From a checkpoint of a small mixture-of-experts model trained on Wikipedia: 8 layers.
Below are experts of layer 4 (counted from 0) of a mixture-of-experts language model. Rows are named router (the router's row for the expert), up (a neuron's input weights, with its number), down (a neuron's output weights, with its number) and show model dimensions 0-127. Each number is 500 + 50 x the weight over its row's rms, rounded and kept within 0 to 999. Numbers have three digits each.
Before each expert's rows: "comes after" lists some tokens at least twice as common just before its tokens as in all text. This comes from a sample of Wikipedia text that the model never trained on. Tokens count by the router's weight.

# expert 34
comes after: " | ", ",", "2", "0", "1", " |"
router:442529552501544460542488518466540527444590425518521571545566468397497572552576524442396462467534422474463420486491508436504434418468456484547404416418437513497468470437531522518431522468417566510538479519505589430531446572554528546522510548455488487567465459501514484525525412541530494455457607503523568312482434509512592590418492542493535471546478479523549466439604452501435466569531
up0:529494518469449452446520465507302407508410404473455540542455413417480520553453508607508528543588504544507591462537489457487481489422513458405502534468539488439511508563524436511585574556363587361549449479482549475514541514535579483555546572524457478440565446572538452526618500485385510531509547464518570476480436452441602560400475521512462449479532603513581473436460547492496549479545
down0:462485531537463605453519462582456428512507484493471501550543601546529468435483518482466476573451433490410501475510433501478455464486497536541454420629477402521467462583614572541413522518506535513536552481587468474514492458458512451486572493396503503459603492432593492529487607537442475555434389499522559414483535492505567471570423469501475440452522498525524497491449479507418514543438
up1:537461461455439540424496492499417477518527452595451561544579448444476483423484508526480498503570553556566458395480460457499466508531473584509610568542463570535442573518503528445472549552492569426441550541517495537496460551543479403468409456509558508524407515590458630534530470471521469447505471398512536482584449516478547492553518493479539538514504464497445453514531544490492491464528
down1:436475572466539523482464547483499476421536503459531466506499551515530460515495537426550481561618431530546533474456559491510481461490440496512497549520487521485535533428545560469552418446565456582492505457468521465507565484506506571439530407548459513525579629443516459608535561491504400413435499566556508545488450527533620517518516535450564524548473560531488451543573485516469518508466
up2:522512528513560479468571433438418456521409535519492516586508478453469461504483462464455511538542564415524402492395490549589430466460451459471530420576514452490584469435475470578537540506429478518511355436521551506554506520577488461496556493510536432471445485534521493571466610605453442533559525517503529491421485482666488471545467460584505470518503507518543465532512445513455499545519
down2:588427432463453565481474447470426425541443446456459521501518528394498450508499499439536508456447571534554462417430491530490461405406511468440505496563518485591522570496449498523524474516488479483460376505454440424474514470594491527463397477426390487462595565539586508504504482471389546518495553472514510492515515533546624490430457481505434498468509456484477506483517461441491529492383
up3:465505477470465551497492429514478549495474551453471498504529629478502534484489479580526541465479419504483436376421503542489436546423448471506402432603479541490513526473586443520550515494582582530405524482515427484510466511499537479517568492416498561460475477483483512545429474512484550588518518454497519483492511424545501560432487546587480456537652456490448586447516502492487530425532
down3:572521564513550547471541615587471532450518549490402473559539574421384462517465407506428497542468512471521452450419505496473466488540429458393560512532626537460471515506569523573518618414534409531500476530502494461515410459522463519517493570557396515479459448513539500544521492539629549586563482518401500477448530466477492440506490543494399526456520465516439475373521511535507422502470
up4:498433370437532467575496402477547468460520520436526419523508494437638546584523528483598500459539597552500517516498542480494389507456463540501433507550499458558580484483455401459541467427426504580434438477517441475494518395567493532538514524352493551552446506389552480463526551526488497491488574446432534440419504484494515490415494475414576458466565567435536495541487426491553505510494
down4:485471551520475570509469524497535479538527586533512463524512435548560465520478500547518448572514366440457467519534544618554501633527481439563480525421417601522526438553486522508515483517468516499460605454523517511526509487482556471497530550551471567510496503548479490535445455451514541491457528451588536441483509453497499467518464513583611503511546514511517576517515519538485454489475
up5:575465514477485506467386515487422563504464511486483543493582506462479486403530463514391547452471433519533468445478531565612447540530514539464513463512551527506491565440616527470501490387550579439485527411426463498494554577480500467430560416453487531503468483542467459538511476530466469434540469566575500448479501484578501485538429489511442427547420536525438445532556472472498503540559
down5:509540472442547499539526447515593436539436526552465565487551592495468508503535405643480549565507395523500438507488487474487403463544490427442560498493515533470536537403483457504488570427529472476467549500451467522519426533575479504606567472524509494407517497573449484514525456498556534581500494463547564522496510560536521506513424573463571484538453449488396453573471518540439489503470
up6:511498384508538466522527496446474568538492465591411510554468520417395510467445429454478496507514416468501445401438437439482514427456500572459515537571552437536524495480523523593533569469429484553571469519368514555469540594492564410485513406510507350618462540493551529503509534469502555482504520477452601499503460541439585450422526503512515563541553558576548467502459487507477532521537
down6:417446538572466514428579544560429342495388439529502500485493584430562444509449526484390572499459482453422487456479514495540567477526541491568456486430533506503536503522473476514417525539419516564528549459519550555353523495527543584433464480515514504537417515452503518536453551540551535458499437455569533509443477459563601507522526393515529446508555457531424576420519504471558530479426
up7:499564513443525454569476489526479507575525462600510512533484580386459501551515480592516435483597458453519484461500539464505519450470517501580495472457384427608498357456491448458542437415521457505504529552401530535535513558498520483556489561491517496531426394476548510492422553483435473473433553524563540433527522534514518501470472428536492494523470466594528547512547613484529536519492
down7:499533507365394473490597522578508443400501465544472578410485572399452497567584455480575476585474483550521544546681587482449478502478486445524464508587523472400502507562506485528498502502569508597493508625476615450405466530527506484555498591532440522390511527514481542495611457486502510536439521502553475541512511485479544469523479402505512567508481530517576534473435522520449543574504
up8:513472489461465586450397540478515554439464512456488449511461514506532542470444455483473512502615463392481499436439535519580438461503470523556488620464410544356499489483672536583617493562533621527387435456449528458511542401457494476536461417550518559541555509543583517594418475591481467504465535476505519493528417460538478471453480538416558520566445489501491564443532514419513502562575
down8:451582526449541531439418467520479574436467363459452484522559523603465532560498571444519510535480499509481520509517502473513497540439430469476535566467435469458443482424482512567435533521461511422492509501485451550546534507507524457559548527551468460551667526515608479551531482499432484472569525483556474515583515566503541477536519438485542524541403431533514390409456552510444462538437
up9:587557547551465461478519488509471518559482471490503459492450467484487469526505500507480517532556498463518395421509569509484541506583445530605407429493466543487487498480454476495454519400468526425519469458547483580485511479521472501391473457419554407463473448535504532516584493452571491519486543502574540470607418425416530513415492462513492467486453528513544494508547491542582498603583
down9:444552478504492482523453473511461463521470507379458438532491598384431526562536404535573607488390502485499553374493489509559634483494474545480472526438421566524504419524416476459534489548575511498556493550519579492495480525462503477556509552503557467383492509550450568489422545515513508505540551554447463501516499667614476491539484520484427474454482560513489535528513375550570594493491
up10:552453471510462424469531508495587482512501422471456534541535538486523460502502488482523405481608439542527491558493548500521412435530533524544461548527499370623593514444586481472502487426431631496417554570470532457422547451488444531488494452497446444521490568484490472664426530584475571462436498480539527419422508475433525413489513555520507511521520440519436436513462517387434517441547
down10:523412510557495461529420446471509614518365557435532621585523519498506540535489566517589547445437529425593417563454574411512453463476409495479512451526478479426561395535451484474524517469437455478478502612471508555487545433479448497527550487562484511489523425547499480426449503440580477531525545410472440462518631445511505488530553569514441434439476531554590430445575559551552447475446
up11:487545533495482382519529502431399467503476474537453497533459544435405460517413480463456538378474505484582492512546559515543514539407544524479482456550445499492469474502481485526579592449500531548430495535537453541428464540434399470552542389543535491459482468503558476511494577460430468390464552449532564476467486500550523492486403475511608570485550474529569494514567562494565568473512
down11:578585423500553572574529529573526438507498528656548515469538523578491475424538453428540423470474592488502506483523423510482514586488564555555456539521517503537457508422476557480469567601484514530474493451525471518501436482572547594614452575509569491480503486453479508499449457560519519500542417522528499472470459425486496536417523441397507374559518487458484508519470486510475484527476
up12:463462509509531474510502463507434497538568582424506534497527572451569414522484453535583423481456487482507458454516602506442321450560539559458428527460453490486478377595568453482503525439480527478492553498509421443463587428425401464473554518523449434585451497583523518540533612452430517480489482527520641504520489493527526534423559519540544552384497564531482508418566560503476467487547
down12:520545462555504547490502443493607429414410456413528416449424443499507450472527528521504556456500519492415488482561564442480540498539552468426463542478497505461455491454509545424461510526528586541515457496552453457535465529467490543498500480475494460528583435512495431547596596485426649525511413510430478469504477434533484564609492477519446538524440475468497553543585487480506469583448
up13:494499508566493421522478484528499520519456528516461538483513502440494501562435500475464545431539459596468500524499522558510469478530607578492494539584468498423415522542526502477504526524554476547493444549464530475459461570457466592516407422477550561599450469431539476509427539478480421430477494502494560476512487508529544540535515467612454410440504447551493535470392362560528474437590
down13:503394393524536547497506496456432392496494546507609481423578501410500499486430507501553537440589484534472465432500415391429434506426394525454551436420542497496457466400457453600442468508553547559515501480496492454513568447504567454410491438501392502484566563504487450535486519530477529467572480473480465518630488547444412532471516485661514557503439494448393561449475598508539579472547
up14:486428623560527496451588395527561469512599425521509474539464519419518504581509521511477456536497492530478512519472470464540506421437553464416483458492463566478470500596496479488500586504487542490553507473545477527472536590554483517442633488522522572493414542511494516579430416509482549442504468536518535563551448424533551566476524500492533560487574539495426473566415563484496421600582
down14:443444490509499529380613504547493478518432522544488502492579436503398541486558490507428505451572557500492492469480450547526516589615401551411562591536521483477502511442455470507414466497494482478516424457591519459534471469403453376487471525518487507473506470533496488401506512519449467450505527370445482501559501492419503424583487503394432568529416529565574519471446411540497547484588
up15:473554585620458599571510552536512502468508485532527484580480557513444519518496493477494481492569566510475500464446519523598571469504608444445514542474542576569587463488619516554524421437583451517429413563526561551543448460461474426468526513590594540533434502449467601467471445466449499488484542412488605535512475429533513419439567478527636492482500451514492435497576568483504552485661
down15:574529496488501535496627423542467512538577462419479495437562525409508426532450499519581490544403486560495537547495510471471440504554520388581477445501489443489519482468417431509562520497434447437451523585490537548514519471575466508469558625532474416613558544454542467414472487548479469548505467508541520490425537490494458516548539510447430427550502527508460565455484517446513423488523
up16:513433525455512421452569524476458465525497545514545475494502535447548449505481505576528543493553419440589558440558550411538430524490540458512393510477496502480469421512562454457498433501546513518540552541415459436509523419502443501623443519505533500513557528457517538584501497528456565519410478512534585470501458415526560466404478477377544489566521496533518513541534454510560544555483
down16:532486490520507547493490544523405479510487498492507447557563452519511506477555472498508473467653542406549506413505564574607507525502580465523485506499497495455504507494540517567427505596567525615547426538563399469462452576503493486511439488469459550415490525507459541441508459427467527482521475441414456495394493389425443536513440599534468434467494499584460504455479488465495474511521
up17:576393440412530540544628521389413503519506489440509562468503500490568543583494482623499528471445483465535456589633515538531422484512508483526398416544424564482487409552497461477512468521460457381566487511554502527531509533545448492568521523455596466571473505451439550516521568444398466585567426433496578436393471492557573440486521521541503532469495574528466611453515528472492531596550
down17:445538478514389469466463533456462452540433505547524411456448528433540512420562495611566468488490499475507508464466479523488507463439576546497532522413598461514521461501430650538435533438466471485460443491516405483506600428480532553397520419533402455427507493556572462504653475465483563430638508449430454544511531575582457472433517449525413525490476545469523439461486557435544528462455
up18:498430434479425548637536441507505435523528476577514519499430522466551545445512508437537484456487440464457447544397571549464447639512480401478357445583547573482505495536564456506545556555525550410507453469485564464511496521514463513519425459513537581461572550488510470447579562482433458462415482423490559478452388568484451457536476528463519513548579503500530567544528428491513563512541
down18:457455538513533484436542476543443483541491506544491525517494449586497498511522543565413456421519477509472501530377447478509479510478535474595549509462426494455429545516486428447515508528492534520546448422595494412334498526473572429617465452532469545475504525558512518565497434490557535519599559481482480443493465444467357515467655445561489537594495522477506490455649633549531538459520
up19:469452500405530592553525566521560567544508545458470440500581555445528561377485479526450553539475525531492471480485510577502513538522546533467497448516453547574639481546631497574530510453474397401475486499437559520445526445539532456463566424543559458457379474555478520537539496550513494509530531586458528514448532416467524511469438483496467473543444451503515399550512483402447492463558
down19:533571456458614498547489431519558538557523467496452427543479362504545500517505436571451534434490503555480452444460439440490532430544421429549488494457488524519517490487568580519460478470539499607441506536465512530579495600518462437477521524474580554539498507486419501486481517503563495431421488473505449473473500511517423495490531702461526472515553463582426550537556485598618469522493
up20:555470442511501538577513562413453487478502542451507471487589388453456531510427444466545542443525545543526476491527554509478473575498578542436391454555517460468524433439535441466552582477494553486532541441470529464472483576472500463487555472410484514505451449496453541524489487542478582544480526504521520443532420525538604432435547529540496479467520579514450448550522475597533585579565
down20:519490471500536364444497538417576475482543555493430526510506493421489487495414539452530516519526518555546469487536481551473510490520551485506426436450474560496494584500479501526502506452519484537446496510480502570457464469513586583484432450543511511501573500567507482455469483531435500449513512420503474527551545379481488452615524523552547550441420450568544543365470498428489528535434
up21:452490549486485515483452509503536528522515497476507526432526480495456555600458454409517537554558565537497455507483438466548507566471524531576354456486495494469574534539506446491573452510568466508513452409424446547483539457493516399416511436535617529516517446559530517502492595515531449523480561567491590526490454507541531429407549483559519461518501420492521532529571436451478464434558
down21:467478515484482448449460600499613487500545453549492490511517424377498521552424415500493490471534547487558602424550473484558496491518515450496539557466416521458371591520485505455469439566545517525601510539471529514436469469465531488496441538476530512503467505506495500527488418467586509393471562530510533492568455552564443509572469528552502536515568524493482530466575443537518523563461
up22:503469475558468531498515486482563484519421483537454387477526469492458500494517497456403398495463495583498567451491528556496439436500498487528443558532467520500539427469465472561513469482487431456453533499529504501397495587452432459458578468470595482591433496463553453410494518475455484514472513443448534435604511527450487486431473453459538383573570474444457487496470434460513602451497
down22:560500562442536502488400477504547565643487515480527432593405543569545534493561449498522462463495475580530462498485568472538543450496475464553508482463468486580566461476498467448525449546592554471439512409430529465474519533611548428597455417501462493498535513521418513539491447545502553563516520662602520491404491583451491515360419562584519475437493446519443442457418549479541502455433
up23:513451476482559550567533516504528475530524529486479455546491438440465503473507424513468478478525531465475471399523543563570497501600490565461345387553562560491585506683499513560514448500437471553520526520379522505523517444495438440589504420541491538513439448514495482433560476477563553547544550520489531477520547457563568509490503462507580494607461464512486474461522494500582504526492
down23:568533452471499431482403519424503471538388580456512433397487641545454473429520515526459517535463440599492480565524489461480479517401545579628552490446523559600535506452483462484504522491494476464563535513460488457478545509473524488418472421443540432472502471476477578481512445488421528453541490584526541503560586588429423442397485464462455469466512545507479402550505512461497518386457
up24:473492482584537414546529444467532563530509464540477507476419481433479590525506513486539413494469542525529475520420525516524394479448533473433492480557464458487533535520527421487498562439480429491467338498515494387422587514456476541462569477459511564513490485489446506539509527421411552361469555567564535442524460487424551492438552496492564497552574566532550418598459510537508486559569
down24:429500540328315490417546409539533528498482596506608476488481455410479551539507477535464636535578435525423522455519387524567472520443529527566460534474482485499382457404539369500589466552544479545440426487527491547512454528526389383527521533559547475552507470481454481568499483606533478538433482484508486564550467364513508483533485482485461440526444460473545525494525447490373513492570
up25:451511527481456514480552567447451526547530494556547582522481501466460475462439570554427543456561378494496438500478528488494570408547476536557346488453546540533478472565544434583554446526468468437453447523522534554481554448442527520532524489495699508547449562464499531452483541595522538553486533522510511449443473588499512468482516505496439512524549411525531517529520538483500544555559
down25:551483511505547535498472455496439507512451445491639467459435549454460461443468494548537488504567493430544564502481510553500480535535532481550595595495563467539439490446490431551506478472523482530576412397487465503631585470517553577531385520533541459471460475442435443449540500554432528516663466488564491502503591599559441500584517514456453462539441516456470521512543416462528366498467
up26:452444528513430476406505454530566468498505610372511428480511466483565435445483472452484517439499534393523454533480526535531485446440571414469475528488387470516525496544609496553433537396528482419452569541444561536478490504488444479467566539494495547495523439474496546506542631506471515499487494524472503511397571513559467483452466483534540471502502508578504454501505506457473535423486
down26:556498528534600465528488453495422498440556565476506510550442519464503468484539507457464438530571504459427511502460513580470538529413417523532510557508556445633549566476490591480446441488428388514575487547512489516442505456520425515423494497578520537623516422469432404518453412544598552534468563533434502466509470506467504473525487494576436508457502433550586514518472454534450418484587
up27:524533400547477421502517456476496537553435492578534594526472501486584606564533483445529525430454380437555530499531532513498486519459501536501512516515472438482506523495596516485522493484425504456480519537472450479446572494501520494553473482543533508536514449482496572605561470493500490580442514469582600437429448526420499429414503511500413533545498470477524499567500475463634498573559
down27:460456407498481440510584435543461477462448589504527524502541484516506480509490547563455499516618602467445573570552582527384576628494467551572463421547492510559539607447541593476396435599581553486477478482492485427497534539500491464658439486482487496479460480498522489493488447506441507444444436502474568486497412526489490528445515526516528472583543443467551517508521594519469491499488
up28:494548474517575501546562543425408420488477474440536522464583448455523566462467386556427549463552414438522545539553510492465443503562475528557401435487515418520545566466466515508529467476458591521486484550470551484469523476495529446507480531442505538555482534562491408526491435443432571476435531498499554429498414550540560499512498513597575482463467617665461578545497483522487519496515
down28:502492476473453502489507381425467492534471415479523516570592481543446486461444587523465630507472473504425517460574512451425557468455431484512466515495455575485473591595609435622489437492594564540506504475499488524418456477505510510548514401489563377531496466448500551462490474509465552499513512491551474538540467552539540511490500579532523445589558459435493394467494521517479572398517
up29:491530494446471535483499459523506534508571582535544618424554514437483534490489472432509510446552363415493525457391582466571495464464562517534536467525489565558578587531534448564545501477541621496581379460543435531429474481528433447456417510506552485433518509429530532490383483457482433491488564433474606483461510468456588458542540558530520493488521461529526476515532459519550517526504
down29:520483569423574452453618538436624492483486568486517563504525488579462518482543530496566547532425506553443569508484473525367504503562485459419451483462528403457490404561479503519511465435463433442493603532487527551556512484563567474582538454419554511565449547585447442515465499532504548551446510443549549492458538479514470529480483528553441485573584426436505544474535567517513596580561
up30:572507482440465553445488476503528473513516480442438429546530498448521341442488475507519478521564529525475429575513440524465440536560473507520449512403433531548482458505518515536542495530496567518471395459555570503513530430408482498488519428447499500504481502472588489487525488479444522333590498562554530486518457449540530485456569494401468545477538431451511538560519448583486467515615
down30:405447531484470535483501432586463547525520542532440523454477557520515554479399508527557490496467521423476471511476462561586578562440520570534547518493551488459450451472491394516479519413539483392506592454521441551518473470496511447524444566500547458467509548628583460427419567538433406554499518546511485535570581600516444476510467463538544440421499485461400458516512447564529426466543
up31:544576591526418524536476512437512540548568488502473532521445507487410570539462496456539441525492523530504546496455521519502473592462577510469537469425451500519572471521494431591509435443551468512502554542469494444585480475455461517425625544506510493465494513504565486608416421543564457437522508598551541424438457505553538459394533557505443441483421557516506499557510552503509465550475
down31:481538518488502462442463446548532564480447618488444534509570420510531459507508499489461512487456486462516474536549445450510511561551504470472506536404499495504439423404498518513508557485342487420431418441416471513524563475537596514511510606480399550578584483492535433520441496486449452423516490571457571543489501461484507524505573463544484539483584419476437580533549485597519527523473
up32:544481546567492527473520460467527519525558486557500462512516438484508522579464481556523539455538489465532424465454533531474530456479525472536499429475531551443407487503514442540468499471473499450504544490551469537383561498551474455479435561432447476538547441491544578535485488433453560514505402501394519545508552472567461500457454611422484506511451486483402457521539446394526499616512
down32:551644467452460556469521447487461500551389505560502612467583552431441436472460470522529543449563523602543506580566454494493476459533543485461477510537438478458490522525554487495406464614526602479450543514560473539494488523542533487457559544432498552532462495414486412436439449512457462506446483545542487483505420476482481462527491461496466479428442510499587543517434514500533505508453
up33:493530525516393550467482476516558453494541460574462481504416412404487446528516435516504462586524466504499473484526521382480502458437512550439512525514488593513439484571443451452522470433527513534492520545490513521509489549477497515447471494399605478502388441533443497485480443468501513471560565616499498440485356500544546427464505487433415513426427497469493430544502434467551578513471
down33:489517513346621498515457484582506439568444458495518465569574572508505566432478538437513518556516491496505484453543559561515630539455575491546512475535516346454561511536501528478611530481472465465419492441465528560573529411522531484520468455561526450535521515532466472479418502511476512505479516581502581557508509463451448431483444467458488539486601447537465570435451445468419565447483
up34:459528578544528562554585440432457527536499536503543475546470530456440595462473508496481521550479549433498486523588499534540491461520518382499429469433482503536488349431538418499450463405399494437504470497535506501515505530533432489543519525524505473488448415534568523482601520529443528554492511525420496480465398454533466482489483558598556432450487572530451478521474482600477467522600
down34:534370466474550535486545575385535541508474536523512482401471460591523437476509509523490465470493427540390525437480542550424497470454518502505603427497460569457498513458498588459519551495491464589538437472415493488472535471551546423553534491478505544517537537444524381499465538449480530535414531514484470492451506536490616540503607459466446480576530435513548493550436525435537463441485
up35:539363483524460440563586548410507467552534549477447457454413597461364489459515511445471570572538548394502464572619578464481505511535510474428568514526494651467525465453494436529479418448524463457502486401482464535487479394554507583467531440491502513554532436445552515497506469520535513443497455493527577465461434398457474463498559442505411507608543590521482471534455544434430522524516
down35:461558493556443475427463470490453454476461504424600426510505379483492516481544525562501458484462501556521461544464525511460499527449466657533494544496497488601512511526396506504501457444554455561544450643511554484419476457511476474526533426519513479459582563508419490498466493458519523506463508510578472499483573497528623579496467419571453501434486641503548494535526509488541493475400
up36:488538618538486506440523579495466473529535567516537567535496515470517463534410506459472530454498560553546400415481443446509451426468507540391502557538385450492493398459553602473547517492451512477424538477472499546516405471453561544388476584523600524505415534506579566509481520490479521561551578607501547375548479435470549615432467484534476411462378521514475479434489476420581470591556
down36:462561411531402577517567531461451487474541465475518493561569504524428465458586475438597496503521411448448464446528486543581636562481449523491534498576579506513430532505451450555502543607514575428480508467528493560543457501465535509428450567482491535390467522512513499509508448573419522466506469439468526509428459584474600516515472543445545597570494521632485520497513489477470538506458
up37:551468495442533412601447535519530511491536502471410503533445592472573507475547504402567492465565575496510532611457563421565369484550506484417391488512491550544498444539615472512505444466423492512423527444449509507466452449571519510520500382418500533532450471516569444526539431565509451515352523493629566451360515497474521536467599487479610526574527476643503469507434543519517453511561
down37:490492492516493555572559454533519491433433500507548464522450461470504441542504622551438567492397508533447540513577643491562508476578495553553548548470538542527511538507495478532438439556469453509574441396568502415511478463507543542526381480486493503464509484394537492466549486561495486444475493530459450559485519452463472511508499474429422510491498547524528499500504486429471458470437
up38:520409415512530471490540491449514517518529541458487424581566458433508471410421519448466489505527485510570555554516531584504555522536515510484412363520470381590565523528469503537532554488485532457514487538475556440476496509597502515514469501447463438582435493562498506527404501493474509467436582380635559486515542488499500464490474593424549526487579510555427548497369479536513559522531
down38:505486548614430453501549538545547467651516538448467560530493498514474460427501567513541478527477515453556429472488486498575483516438525485486479484513394517523514469536550477456409523486556537541474553479502490517502444399463564453458521491523408431474522487531473560524465542499448432479418479506455461482463559453464513424492431501552549505496548471578519554495563507486481525441471
up39:543603497546477503558556460344520606485501434502539584609583444438393474533455461466428526450461539442517427575479534586545383415460453554526483539480379500444483554484461494494468480526521529503603509479555552569492543494588473535465536592528487464562512494493504576605491606503441520407438568525553513515428488530515517570466564522532546392560433546572498416517503488448543456511524
down39:524459424515516490440507430424438447495523587606523630530513486524528521488562500557556464477581480502498610437402589560490527439513477543532471509550519470407555505636522494461520456488508390532465581438446581534529502459523522519534519436463534472541460608581608585450558356489500527504488533504386494480555484529433508502598543452439520509435524465491550466480437421434540524537453
up40:492511604440552469500428512449495607557518446506520545561506581480468432521504511543552488442466390447449458464407551476546488418440499493469565589592461406487560496568569506522559472371609488477578422556474512455409494433532541465506458436501522528526425496472544530575522530482500596476448604515485515412433531556531529477472531499502522498474446469548534473528444515489599449555466
down40:501490516493461521612484509477488436485394484411537467483496554437511434478439522484561518598493418569567513432489574401452461519510470505523391501413485467580473477447379474504479515446599527481587464520493490456392485498539364633604463538459506512408483502474419534500488427518577537559519506433507533499545464510483442411551469463546463570485556519448486540480583495450469500536550
up41:465437424491489519588515440473442505566490461501465425708588493499461440515449522502442523492546473492473461418491527573555459532519475474518489373456505560474522470409541407457502559527487504490517626475520496525448517526513452410497463500565455435618490480591460526569470565508460526468447515559474493478438499538388539474466454498496473438483513552445548539450528485550454529497420
down41:481536572518468525509447511573481471529549474582512529454472561698464529467589553507438540483470530593429499487478450509490606568484521557585495416524524415439539473495530530437569533451597513479456527500489505470524480443465504495420471527498513549388405505542526558491485399496570571618448439452577499497519506501546486455530440453535573538508476607490511510579518593534585552512377
up42:465490585557514411530494469472511537549491501398509513482530475414440488495524373528510548553525499485430565440491552514497526511503502447427442528466453441505537463524558462492531443475517549524492392581426591501522549554522487464407556443547472383562497409581494542535564430453481486569488546537533543404463447488521532454393497538480519502548515508566466419548523492481487430496548
down42:580408483513491474679537525523465478564457484514526476468462567484576520466433515532431549490520549454408463544469494483511524497582425475521510522472532481541513472490524464503549580439477436525511481498529517528515479509587398561503471588610486388506474556434403536588465523418498520510430488497474426515493526438490513518451441586465502497498561419507547525452542495531480471516464
up43:414535505456488495520497454523433416457440538528509591470517448397551419449401517503508545466451489475538501464513545465504444519426524533422375474516470432518474471430571425521440533516577515535569347422437509643524514547484498509466434582506616550498529424546558525528476451529513449553540550596493561380501474468539474549456510543543455485423433533367586573518494544433544496537517
down43:436501475440436503530484375417499441459426481517517519537501559542432468600450540425644502454548467518522487491430414467537486597545543511479557475535523521495526493495512461513454509583541553416446501455461458588464529472448542504500476467477486478447569501546529563504522500513443480521551555576477537585597552505545537562400529477421519446548436528540479531478418568486499502457455
up44:521568490477430534518489591465513450484538493494504561478409424469451504453479440422528481421533421508489469506540589546506426517374515530498527562518497551521481517513563508503432516514522566401507502481494457463511483410517490499493392473380598516460445527428424552598506540480478515561515514541449553461480398623456507519548485526520473516466500454521490441518463450531486597465493
down44:442519532418511469509450533550510520521559542550519479532429554500491553441392440478481522601516465424576508587417532520553570584590515416553522466529528505528465578505500531527526563530602538536488470500497458467496505535479544539494517459592483556529479457517500534499521421561426526571578527560527456561471433554557462561465577527442520459494497516436533580516552525439522476517498
up45:449451470579493478523527583434466557475453554468471608458571518398492551506442409488506525482533498464513502461512537426572411427405552551469485501536401561480553517486533565435492529587480600578510385458579439541377477452596490452449505503523511461553438481432481550422548466552444365555523583452576554510445504495543541466472517497506543514457570454696403558534532492521555493532555
down45:520550494499497539518497498570457452527493530429483458556438468504525489545486410514492609465489469501519433515502453580402581603461411525542539566507421530465447526522400541492502486488567461445542478466522449493470553516546494471472549476535465488441460519668542531532520539534516490441529432378486444521527547465542514498564543541532533546500445546412524514482511532455534609525475
up46:497440417558451568646446386459485471514468475412539538506455628468517500447487490583606523422484548484429413538479464508486442503428516529498530571513445453523502407560565437522494479421531518422510508491499457495463447557586449501485442487422493523456517424519506547540484550438529442527529591398453537400488532442452507585444424525451486496475524387468528482452468476479517536409445
down46:520514474467551591469419483523498542580508502402458413470567531611603496464532438392512460495447451523468533533479498475402497495675490479489399476506506471455523538592491574460479517424485471460527555483423527508492548397395468551513524423566445476459503507438547488527480505496474450497424376526495491407487536580563500538516469485502427606442448574494539414514468463541511450483535
up47:542497466541558493483486472383449587470426474454494621436502589444471562551506493514570514539490482555540459491613564529580480469378472561465449507563418561484506527502545556625495510443462540533507550521505490506445477473497514512445518504473579543587441509496515485462408461586462526436524484503474522487532469437585526532515438514517472489445519521532492491530587531487462467461495
down47:501536571491525625464481554448481534510501509561556490516433467480538527477543481480426464490486474407451452403444457587436459489510503524442510491529499421474472422609502515612500443493474403544568507591522476403567605561575509460588506519512374503531426494532504466502491479489390578415493583523408416519415450538461425465491542547432444559468539490446490465416533589500426461508559
up48:575505589454476491585438565518468443524430487405490443550581532479446516495484469435526561415484472469467509520586393493458506544436500564490421478467402477448454494513494478446545511508457456442540592523473503475442616606514433516566392552511512493467495523559502456549524583497429460582497533570448582505508458469475551456514434482517523524480566469519514546465434453447402543410492
down48:496527548549554534557394568508559566432484381602467565520499446444607495525504502419574434497464462513550556629425493476506420515447499501509496489516482434557568470535433555555546536521500397597397589520457417495458454486344415558507543495455454480529500459511413479540491445469459478384421495525505460458507564601526562488443448497471436500506445497542508413474495542524527486476513
up49:463418403453563633478529550469611512542529529529498401549468471409509534483511497424430525536549471482532508499464527542537478491457560589496484470452533497473512497484497511500491430525521504550586494574467555523506508581522441529408440454507551522532416425556542509505560445502507482515531461511529624389500410476517512504467429517427514467547510459498501467501492381517441420590458
down49:552495516628577473438399524563479526557416471495430514501434497465634507488492517556542591500467472448527505496439546427414540546464543441497487581494501443517498459430518479485541563558437448517436468604534492563432474455493505477519493431478489549499615564462485464541527515490428443489552517584521454530487441567489521448544489551506594485625560575499541508473456540519518502452414
up50:495458470514458474542432502515517505512469561402477511550418582469478474520514491521536484461492532432525368639491456494517453469538474494381462437518465468609482432499580461531535448392512506430559476473419533515584524514409482450474621453467459528554452428610462669461526588486551506548479518460556531464492522504511479570433491606489517517522525471455455476479503503516581489546532
down50:495546544458581494522512479523458431531400569487470598478447412448473577536588454437534506541562548485565474458527424537522597488554519508500512426505472436484474459580420632499404488536512485500495403507417551498437532488566559472501477427591404461508456516487545514478474504514542520520422506481458505521534544502534362534448558523550443526514511544510561515482462380520477498482425
up51:485562574455542453643435519496440531473538486535483565536562543432508517411474520512633476462482478470446518516486505536557487495502447397531448366453455523508591476480629534555489491399422456455566545502499494540505503583530497511467525506492491567440390442491515508612548580450516539592513510462618507462568531493469438580423511545534577466561492516456477444538463520411518574504568
down51:516506370437457499415490449548479491546498520522604486480448471467464488582401509479460422408469518532474535539614547367467458500468414500514483506486568474521532531539603543423499497542472539492531563578460545524541513443435467450463412506532487409460492413443535427490474430511429416555426558490462539432522506457518586498443485436448463546542458476484526458553515416482509555402483
up52:430515563497488431493455534492525566527555510408459465570498504447475451482485416473576519454505513482486458634612520613485543440539499470403455501539357452447555513554471513462616594497487500538510539511436482556523511501549481493525480648419475498576500498457505558516500541523380484432447500582465541461463498530436515530454428452461490463470436591524515540410527497434436543449539
down52:561557377507568529473540397552576432483491436525512542491521403408522499507538582406553505386426516400536546535497493519458613459487560491544478598529518431457520490531494519495520468526442489525530471460534565518478468460493482501461452412553459512472525433547503509476586535530403538471469469582507549515499476551435486433421496473538504525487495534541506486459374534586510509534403
up53:511447520637547519544465415435524567497572473470531433504572576437555432426511524463489563475452566464475442544531582481499422446509544459452485431493543490569559492519505512522537499465565440512501460508500590459568586594477526480529461470531538464522440444548575487552567537540465389541458437566585496461483459471454581504559514514577515539549518511507502534475431556476500530559541
down53:519536464559530511472401543505436468481537488502469456507533512520570471466490467511421556538457506516475479544501471502499524593502491465477483536514613542583576565558455389414457546425434484588525601473459447491534505545632472517428518453534495454469488464480521399560498582531530459556577517550556515494518559452505537460524546502618425446539436512468550515556536512531435540479543